Experts of a small language model.
Training: a variant of Adam for the experts, 1804M tokens, 6882 steps.
Below are experts of layer 5 (counted from 0) of a mixture-of-experts language model. Rows are named router (the router's row for the expert), gate (a neuron's input weights, with its number), up (a neuron's input weights, with its number) and show model dimensions 96-191. Each number is 128 + 24 x the weight over its row's rms, rounded and kept within 0 to 255.
After each expert's rows: a language model's description of what the expert responds to. This comes from a sample of Wikipedia text that the model never trained on.

# expert 22
router [ 71 108 115 171 144 150 141 126 109 132 130 146 173 183 147 140  92 157 120  91 162 127 165 106 153 112  98 144 123 144 115 100 136 144 159 181 108 114 133  94 127 118 209 104 151 122  97 123 189 170  79 118 132 166 144 116 127 131 115 106 129 177 149 135 115  89 139 134 134 177 111  75  99 118 108 133 126 155 149 102 131 135  68 150 110 110 162 121 141 115 118 116  98 108 138 123]
gate2 [ 79 122 148 118 129  91 120 136 125  85 123 116 137 124  75 144  98 126 117 154 146 163 154 113  96  98 102 113 171 124 119 147 143 142 156 113 107 112 108 105 125 115 142 163 129 154 151  59 105 132 132 109 142 131  99 102 144 154 134 125 159 139 136 129 166 121 138 147 173 140 125 189  83 124 125 124 141 106 110 115 126 151 100 133 126  93  95  94 135 157  66 134  98 126  87 162]
up2 [123 150 101 116 163 146 146 160 154 144 124 169 135 110 132 126 133 141 177 122  97  97 151 137  80 101 103 168 137 120 149 112 147 131  70  82 161 134 125 143  85 112 116 174  93 119 147 139 124  88  97 161  98 118 119 142  63 117 127  86 143 126 124 139 146 175 133  85 130 122 146  97 134 108 115 142 122 155 149 117 111 110 156 141 166 163 104  98 150 158 150 120  94 160 125 108]
gate3 [146  98 145 122 151 145 139 127 150 125 128 141 100 117 143  69  99 149  97 142 119 138 160 177 158 129  95  99 129  88 153 136 148 141 176 114 141 118 111 143 130 180 139  97 114 129 128 162 105 137 127 123 106 117 124 138 163 115 122  81 116 160 105 153 126 105 108 138 150 113 122 133 110 122 102  69 114  93 140 130 129  88 120 138 106 165 139 131 136 120 126 125 144 120 136 138]
up3 [122 123 123 178 112 106 107  92 131 171 171  98 131 101 168 117 118 137 129 130 126  98 112 135 109  98 132 177 128 171 123 137 107 117 130 145 128 143 166 123 152 142 122 129 134  97 115 154 111 138  96 161 149 127 102 108 150 129 118 176 129 122 108 117 129  70 104 109 143 113 118  65 109 162 137 135 153 107 134 167 127 147 144 152 125 127 143  86 120 127 172 135 153 122 134 119]
It responds to: Religious and cultural adjectives. Religion, nationality and period words and their suffixes, such as Anglican, Patriarch, Victorian, church, modern, plus New in place names.

# expert 14
router [ 92 102  90 142 123 152 153 116 120 113 157 128 124 140 153 135 140 107 114 169 169  93 137 123 180 117 122 157 149 128  99 110 139 154 122 173 145  96 151 128 114  78 191 104  96 170 140  83 165 128  99 129 144 170 144 104 163 144  76 115 109 120 135 110 140 126 142 142 166 107 155 110 164 125  89 129 107 136 117 149 120 109 133 121 125 106 149 127 125 149 155 124 124  78 141 107]
gate2 [104 148 160 130 137 113 105 106 156  93 134 112  98 143  77 120  98 100 115 169 147 129 121 121  93 120  81 118 155 120 154 125 127 194 129 171 128 150  90 107  67 100 150 132  98 123 145  77 123 120 112 132 114 136 131  76 142 120 115 147 119 131 113 128 170  96 142 129 168 130 132 159  47 131 165 124 145 132  95 109 133 123  84 142 112 116  93 108 134 125 114 134 104 128  64 122]
up2 [136 139  97 138 147 124 120 139 175 155 101 150 124 142 148 123 124 117 154  99 105 124 140 147 107  91 177 106 114 123 162 148 167 180 113 123 158 165 137 130 126 114 125 158 127  97 157 119 128  63 137 156 125 137 101 139 116 123 117  99 107 134 116 124 146 175 124 101 126 112 134  86 100  49 128 132 122 152 157 141 116 102 175 159 175 172  73 148 131 142 157 145 109  99 108 121]
gate3 [140 102 121 120 114 135 108 116 134 159 124 158  66 125 116  96 106 159 151 138 141 120 173 178 131 138 143 110 126 151 129 143 120  90 124 141 130 114 151 168  95 126 133 143  88 148 122 106 100 123 130 118 146 135  84 131  66 103 175 120  92 173 112 119 107 125 139 195 135  82 100 168  99  94 110  93  90  81 126 129 131  90 141 139 111 136 104 105 158 156 127 122 131 126 116  95]
up3 [ 76 134 103 134 126 116 126 116 157 150 165  93 121  66 162 127  88 131 136 135 112  88 110 155 126 119 111 159 115 156 160 123  98 106 156 138 137 113 158 150 142 127 108 142 144 130 140 123 102 115 119 167 107 103  92 147 176 127 101 165 137  95 107 115  87  77 144  85 164 116 154 107 127 171 149 101 123 120 124 157 130 129 209 175 143 100 126  89 104 108 115 140 124 135 122 125]
It responds to: Years in dates. Year numbers ending full dates or starting phrases, such as December 19, 2000, In 1926, the 1970s.

# expert 8
router [125 101 127 119 154 168 126 133 170 113 124 153 122 141 141 143 141 100 136 126 102 132 109 126 149 132 140 166 131 100 144 128  93 189 122 182 115 139 113 102 116  93 232  68 114 105 148 127 124 131  89 119 123 156 146 105 162 164 126 125 131 121 155  68 159  84  97 105 161 131 111  99 135 146 100 119 158 128 151 143 130 173 126 136 115 137 138 110 160 147 132 149 107 124 144 142]
gate2 [114 133 150 132 166  82  96 157 163 109 136 156 123 124  70 125 120 127  85 148 146 146 155 127 112 129  92 118 160 126 133 162 155 155 139 198 118 113 103 136  83  71 156 161  95 139 110  91 120 111 112 119 132 147 116  96  99 159 148 156 112 121 164 116 156 135 133 147 167 123 109 150  89 144  97 113 155 105 112 134 145 136 113 115 126 129 141  88 146 127 118 153 100 141 113 158]
up2 [159 108 112 142 152 170 132 155 157 152  97 167 143 128 134 135 124 135 127  70 101 113 148 139 135  91 132 136 143 110 157 172 145 150  89 140 150 135 118 160 115 133 122 168 106 144 150 155 120  82 139 170 164 159 137 149  94 110 134 102 111 141 158 100 170 156  85 132 148  89 145 137 110 104  88 134 138 124 152 139 112  82 135 157 173 141  88 114 161 108 154 109  89 135 119  86]
gate3 [159 120 149 140  95 152 146 138 133 132 132 165 135 150 119  70  97 136 134 143 121 136 145 122 126 117 120 132 138 111 125 145 132 118 163 130 108 147 139 141 123 137 142 122 108 133 139 142 107 115 151  84 144  89 121 103 132 135 188  96 106 165  85 135 112 145 146 119 138 112 154 132 108  99  77 123 114 116 138 157 144  91 135 130 102 137 113 114 158 164 145  90 153 119 111 118]
up3 [105 102 110 148 119 130  77 116 128 136 172 182 156  91 130 135 123 130 149 132 116 126 116 127 131  97 139 160 119 145 122 142 106 100 157 165 160 125 132 140 142 132 111 110 126 115 114 122 106 107 114 173 136 107 100 120 127 155 147 148 129 111 115 114 132  91 126 137 157 105 123 113  99 172 139 113 102 107 120 131 149 125 180 158 135 118 151  79 113 144 179 101 115 141  99 148]
It responds to: Syllables in foreign names. Short consonant-vowel syllables inside non-English proper names, often South Asian or Spanish, like ha in Daksha, ho in Lahore, Jo.

# expert 41
router [ 77 135 108 126 140 113 135 108 109 103 164 113 121 108 186 100 129 116 146 118 145 144 133 117 126 141 111 131 120 124 128 148 106 120 107 172 131 146 147 105 158 140 208 144 140 122 119  82 130 134  98 136 123 166 143  88 124 184  77 139 116 145 138 111 147 129 186 113 131 101 102 135 141 122  99 142 150 114 105 129  93 152 110 178 145  93 140 105 141 110 114 137 105  59 133 101]
gate0 [137 107 151 146 111 150  94 155 117 110  95 121 141 112 120  99  97 111 131 123 162 144 113 169 129  88  85 150 171 112 133 119 140 135 142 152 116 106 118 108 166  61 154 126 129  69 128  82 155 127 119 121 164 114 143 118 121 123 115  96  99 107 142 158  98 101 148 140 175 113 114 127 113  83 136 124 133 156 137 151  87 126 153 123 126 123  96 109 147 113 115 105 145  97 133 138]
up0 [137 137 152  75 139 152 143 160 114 112 105 144 125 133  83 133 113 124 127 141 106  98 166  66 125 131  83 138 133 138 117 125  90 119 113 105 138 130  68 139 130 144 100 100 132 154 131 125 140 156 116 102 146  93 143 138 145 173 138 116 135  75 132 106 137 160 112 157 103 153 123 161 118 151  98 130 145 135 106 136  94 100 144 138  90 116  94 117 122 143 113 132  98 163 101 124]
gate1 [112 152 101 141 116 119  90 129 140  94  80 120 128 108 126 141 132 107 130 169 106 132 149 152 139 101  73 116 130 150 143 109 126 105 118 127 166 113 105 148  73 143 132 106 109 119  92 147  71 133 126 135 201 133  63  72 108 119 105 110 145 133 118 108 178 141 144 131 138  94 130 145 108 148 152 129 135  99 137 133 148 127 138 132 101 114 117 125 103 130 151 137 167 119 156 105]
up1 [136  95 128 162  69 160 132 109 121 107 101 152 136 113  97 144 150 161 131 133 193 114 139 110 116 139 157 138 130 107  60 135 132 135  89 130 121 101 152 153 135 143 123 109 116 188 161 110 142 189 148 155  76 168 136 164 172 134 140 108 114 109 124 121 126 100 146 129 163 123 129  85 130 128 129 119 152 104 127 131 130 149 130 116 135 115 147 133 131 118 115 139  99 127 171 128]
It responds to: Heading markers, paragraph breaks. Equals signs in wiki section headings like ===Legacy=== and double line breaks between paragraphs.

# expert 43
router [ 86 104  81 141  92 162 112 150 128 103 125 123 167 161 135 131 115 113 115 137 127 106 121 131 145 102  64 102 143 174 110 126 128 123 140 155 125 163 163 113 127 110 188 100 133 133  93 127 137 188 103 147 144 132 140 122 107 169 130 138 102 167 149 113 152 105 158  90 160 174 139 149 123 139 105 155 161 115 135 108 187 129  99 136 162 132 190 108 151 114 138  92 108  97 138 108]
gate2 [ 87 191 133  96 125  76 104 107 162 135 144  95 112 131 127 122 109 136  97 165 144 123  99 110  97 124 111 134 164 119 144 157 141 158 152 139 116  91 122 124 141 104 136 139  98 121 165 120 143 121 121 115 105 161 114  84 139 164 130 130 120 144 144 143 155  95 165 151 161  81  93 168  99 148 127 103 154  89 107 131 154 157 108 120 126  93 118 115 136 109 105 123 114 141 105 135]
up2 [114 158 102 139 146 148 100 142 140 158 102 179 129 138 154 137 134 122 166 120 124 102 111 133 103 111 154 145 114 104 145 153 155 135 109 120 168 151 102 165  83 120 122 181 113 114 152 151 133  98 137 179 113 137 118 166 128  90 158  93 109 150  97 117 170 125 116 126 139  75 139 128 160  92 110 102 135  89 152 130 123 106 135 126 140 172 124 142 131  90 164 103  99 128 107  95]
gate3 [104  82 102 137 104 120 127 169 153 123 149 124  91 126 125 102 102 146 128 141 132 128 152 176 136 153 112 138 132 131 135 144 155 109 143 116 127  91 156 165 110 124 125 115 139 128 124 137  90 105 132  96 119 127 100 138 130 103 133 129 104 148 107 158 100 107 150 141 150 117 136 126 127  95  92  98 137 127 126 159 122 139 129 135 112 146 125 129 156 117 145 154 135 132 107 113]
up3 [109  87  96 116 101 130  80 143 154 115 146 108 130  54 175 147 115 138 132 122  93 118 120 109 115 105 113 175  99 158 150 133  79  81 140 140 153 109 150 154 127 127 105 123  83 136 109 135  84 143  93 166 157  98 129 118 152 116 135 165 106 112  99  99 110 109  89 107 141 109 123 106 124 170 150 101 121 105  96 144 141 128 153 177 136 126 137 105  99 110 188 138 131 125 119 118]
It responds to: Countries and nationalities. Country names and endings of nationality adjectives, such as Pakistan, Croatia, Peruvian, Colombian, Philippine, Ottoman, national; also United States.

# expert 38
router [124 123  95 172 151 124 150 178 137  99 171 150 163 152 162 125 124  92 148 123 125 137 107  96 166 137 124 131 168 161 145 128 172 117  97 198 122 119 128 130 113 118 207 135 135 111 146  99 118 140 121 121 130 129 129  93 136 138 102  87 104 122 127 139 173 151 160 122 163 159  70 106 127  93  94 145 126 112 124 156 115 141 122 142 150 125 165 100 160 121 141 126 147  96 134 145]
gate0 [131 130 119 142 140 162 110 170  81 105 125 126 124 142 123 107 121  93 119 122 150  95 125 171 129 108  98 140 185 148 143 111 136 121 132 140 114  94 136 146 140 107 152  94 167  38 139  57 131 137  72 116 174 149 141 126 125 132 104 101  98 140 142 155 131 140 155 173 136 100 103 152 144  77 113 133 165 152 141 149 126  99 161 137 114 124 112  71 166 118 137  94 111 136 102  94]
up0 [143 115 165  75 109 130 131  82 127 119 110 141 121 137 101 133 105 162 148 136 103 131 139 105 115 133  75 166 134 122 118 122 106 124 152 107 124 183 121 117 116 154 108 112 132 168 108 144 195 142 137 110 113  78 155 136 141 163 121 109 124  78 124  75 110 125 112 121 151 169 142 138 122 144  73 127 102 118  93 109  58 133 151  86 121 124 113 147 133 121 140 137 147 152 106 121]
gate1 [100 131 131 131 124 141 139  89 163 120 120 139 161 136 121 141 114 129 142 175 104 107 141 118 154 118  99 147 104 131 132  90 128 156 136 123 136 128 140 135 143 128 143 121 118 114 132 143 131 152 139 111 142 132  70  75 136 158  93 166 134 105 131  99 187 145 114 128 125  72 115  91 123 151 122 121 151 105 146 156 154 152 109 110 117 126 149 142 118 121 125 111 175 144 126 129]
up1 [122 142 137 147  98 158 134  99 118 125  85 149 190 135  97 151 130 141 146 144 181 103 149 102 127 154 110 154 140  88  80 111 117 148  89 158 128 124 178 178 162 153 121 118 143 148 169 120 126 175 120 127 100  94 137 146 154 156 125  83 112 121 124 136 100 115 107 123 155 134 129 111 107 103 168 130 133 117  85 130 123 125 117 143 101 146 169 129 119 138 117 146  91 118 156 133]
It responds to: Team names and plurals. Final pieces of sports team names and plural endings in rosters and tables, such as Phillies, Saints, SuperSonics, Blue Jays.